From a checkpoint of a small mixture-of-experts model trained on Wikipedia.
Experts: 8 picks a token, a shared expert of 64 neurons.
Training: 396M tokens, 6038 steps.
Below are experts of layer 4 (counted from 0) of a mixture-of-experts language model. Rows are named router (the router's row for the expert), gate (a neuron's input weights, with its number), up (a neuron's input weights, with its number) and show model dimensions 0-127. Each number is 128 + 24 x the weight over its row's rms, rounded and kept within 0 to 255.
Before each expert's rows: "gets" lists some tokens that make up at least twice as much of what it gets as of all text. This comes from a sample of Wikipedia text that the model never trained on. Tokens count by the router's weight.

# expert 250
gets: "1", "2", "3", "4", "5", "6"
router [135 119 131  94 131 159 170 107 102 176 120 115  86  96  99 137 117 132 149 103 142 168 134 138 132 131 114 147 137 112 112 132 120 144 120 121  91 134  87 169 170 133 116 146 154  75 166 121 157 166 151 137 105 114  89  85 152  84 121 100  90 164 142 120 125  88 105 170 116 150 104 135 155 150 140  96 117 177 115 163 166  98 118 116 107 112 101 133 110 131 122 132 169 148 132  88 168 126  94 115 108 119 157 168 103 129 117 107 147 109 112 145 145 139  95 131 111 140 136 159 137 119 121 101 132 129 113 134]
gate0 [158 143 138 133 139 127 141 195 110 149 126 153 133 125 100 108 133 135 129 122 135 118 107 121 154 133 124  84 178 150 123  81 127 147 120  85 118 102 145 144 146 127 143 142 118  94 108 130 119  94 107 140 187 133 100 150  98 137 127 121 150 126 122 114 166 118 124 129 159 113 149 106 102  95 114 103 121 103 130 130 117 131 146 145 139 143 118  94 103 187 154 112 141  90  78 147  66 107 152 128 135 161 117 133 143 115 126 149 104 135 109 113 123 117  96 145 132  94 175 132 110 123 152 123 103 213 122  91]
up0 [121 163 116 160 123 135 146 146 117  98  82 121 166  74 114 192 126 119 109 125 152 150 108 117 146  87 101  93 165 126 144 141 159  90 114 149 141 157 161 122 107 152 128 125  94 131 121 128 131 111 148 115 154 117 153 158 147 113 129 102 165 168 128 151 117 126 142 122 114 117 117  85 155 106  97 138 136 141 112  96  93 126 183 129 119 168 139 145 142 132 132 139  93 103 121 113  82 109 110  96 156  98 141 144 143 143  80 108 118 158 111 148 183 130  85 125 151 119 126 154 120 105 153 156 127 159 113 114]
gate1 [146 113 130 168 158 157 129 139 104 105 134  91 128 129 171 143 113 130 163 145 120 122 160 165 105 137 101 114 128 138 154 109 185 164 115 168 117 137 126 102 110 129  82 103 116 124 128 151 130 159 168 123 113 118 164 119 130 167 139 122 126 127 139 104 106 135 163 101 127 125 119 159 116 132 123 132 161 139 149 122 103 136 141 133 151  53 125 138 149 138 118  66  57  95 137 132 157 108 117 158 172 151 132 128  89 135  96 126  93 181 109 107 127 101 157 128 144 156 156 124 126 132 141 126 100 125 148 150]
up1 [128 118 156 172 136 150 143 161 157  98 103 118 140 131 116 125 131 111 121 107 134 107 120 172 129 119 121  93 147 186 158 203 115 116 102 146 154 114  77 137 144 132 126 120 109 154 141 113 125 131 169 120 127 144 165 108 123 137  84 117 115 105 170 119 156  76 128 132 155 151 122  91 116 124 108 109 101 155  98  81 116 135  79 142 125 127 121 168 149 116  99 116 133 119 127 118 101 145 135 148 127 102  95 112  87 165  88 100 115 154 142  86 132 167 161 106 138 107 123 131 143 146 147 148 106 159 112 119]
gate2 [135 149  96 132 111 136 148 133 159 123 147 160  98 110 159 155 123  65 106 147 107 124 140 117 141 137 118 154 106 168 158 112 102  85 117 132 121 124  99 166 147 141 143 121 150 121 149 164 128 132 113 111 159 108 108 148 125 122 164 112 154 104 114  70 131 142 103 131 129 136 117 115 133 126 163 170 168 128 166 128  71 165 138  79 149 147 141  88 115 102 144 141 167 155 136 143  79 139 128  96 112 120  64 121 122 151 139 128 178 143 103 113 151 122 160 123 124 109 128 114 171 141 117 126 159 134 102 140]
up2 [132  92 151 126 126 111 141 121 137 119 139 116 120 135 154 157 129 102 117 119 143 139  99 176 114 154 182 101 123 125 144 174 119 130 149 162 117 148 121  89  92 109 107  99 116 126 133 105 129 160 169 128  74 116 141 151 142 120 124 122 123 130 116 134 115 106 141 158 116 127 111 127  90 151 177 165 163 165 126 116 124 118 107 165 122 137 120 112 111 145 152 113 139 137  83 120 135 124 104 176  92  68 111 121 126  84 123 112 142 128  80 136 105 140 167 109 133 169 159 159 109 139  76  69 131 149 129 156]
gate3 [162 181 136 151 147 102 118 118 149 128  72 161 121 169 164 136 134 142 116 122 137 157 124 133 129 124 119 148  97 137 122 111 153 158 158 115 154 138 128 107 104 119 137  83 123 124 134 134 116 110 142 100  98 167 152 168 116 122 121  95 126 104 165  91 115 166 178  98 159 138 113 121  93 139 121  85 139 120  93 163 115 136 156 137 190 123 135 157 182 139 128 153 107 116 132 143 106 118 146 165 109 107  79 116 103 177 145 126 128 145 132 187 145 123 120  93 135 132 133 112 112 118  89 130 133 113 134 143]
up3 [156 145 133 169 122 142 125 147 163 134 151 142 126 147 105 173 160 136 121 116 112 109 112 103 118 145 102 166 131  80  99 125  71 130 112  99 111 117  97 137 153 108  52 165 100 152 105 123 120 104 142 102 119 159  98 105 148 151 113 102 121 116 143  93 126 155 131 129 149 139 148 129  90 101 134 138 108 126 193 120 134 108 156  71 125 129 150 133 138 134 155 131 133 147  86 143 162 133 146 154 129 115 181  97  97 122 141 114 131 108  99 134 128 136 128 158 146 129 130  81 113 152 159 156 105 141 127 157]
gate4 [ 96 109 107 153 113 161  70 146 181 142 169 115 135 187 119 115 112 132 158 119 141 137 145  96 135 137  96 107 120 140 123 128 106  87 136 120 118  74 142 149  96 121 129 168 102 140 144 115 137 100 118 139 157 134 164 176 131 188  83 105 123 131 132 126 130 120 124 135 119 128 128 117 113 102 167  98 114 114 113 184 109 144 123 139 125 142 127 146 156 126 117 153 168 149 146 128 136 177 105 134 144 188 178 116 137 151 112 155 146 144 153 107  89 149 159 132 158 115 139 118 130 143 109 151 137 136 112 119]
up4 [138  86 134 123 141  77 187 116 135 111 118 126 137 153 113 176 127 133 173 177  98 143  94 141 130 108  90 137 138 130 140 132 125  97 121 116 118 135 113  94 133 119 145 145 118 148 138  82 110 123 139 145 138  83 147 128 122 120 128 146 130 125 165 149 105 142  95 167 149 109 135 146 131 124 145 180  95 147  76 120 101 173 110 160  97 109 135  94 104 163 131 123  93 123 162 157 119 135 198 130 101 122 142  80 133  94 121 119 127 128 136 106 123  83 114 130 110 138 116 121  87 119 103 124 132 132 122 174]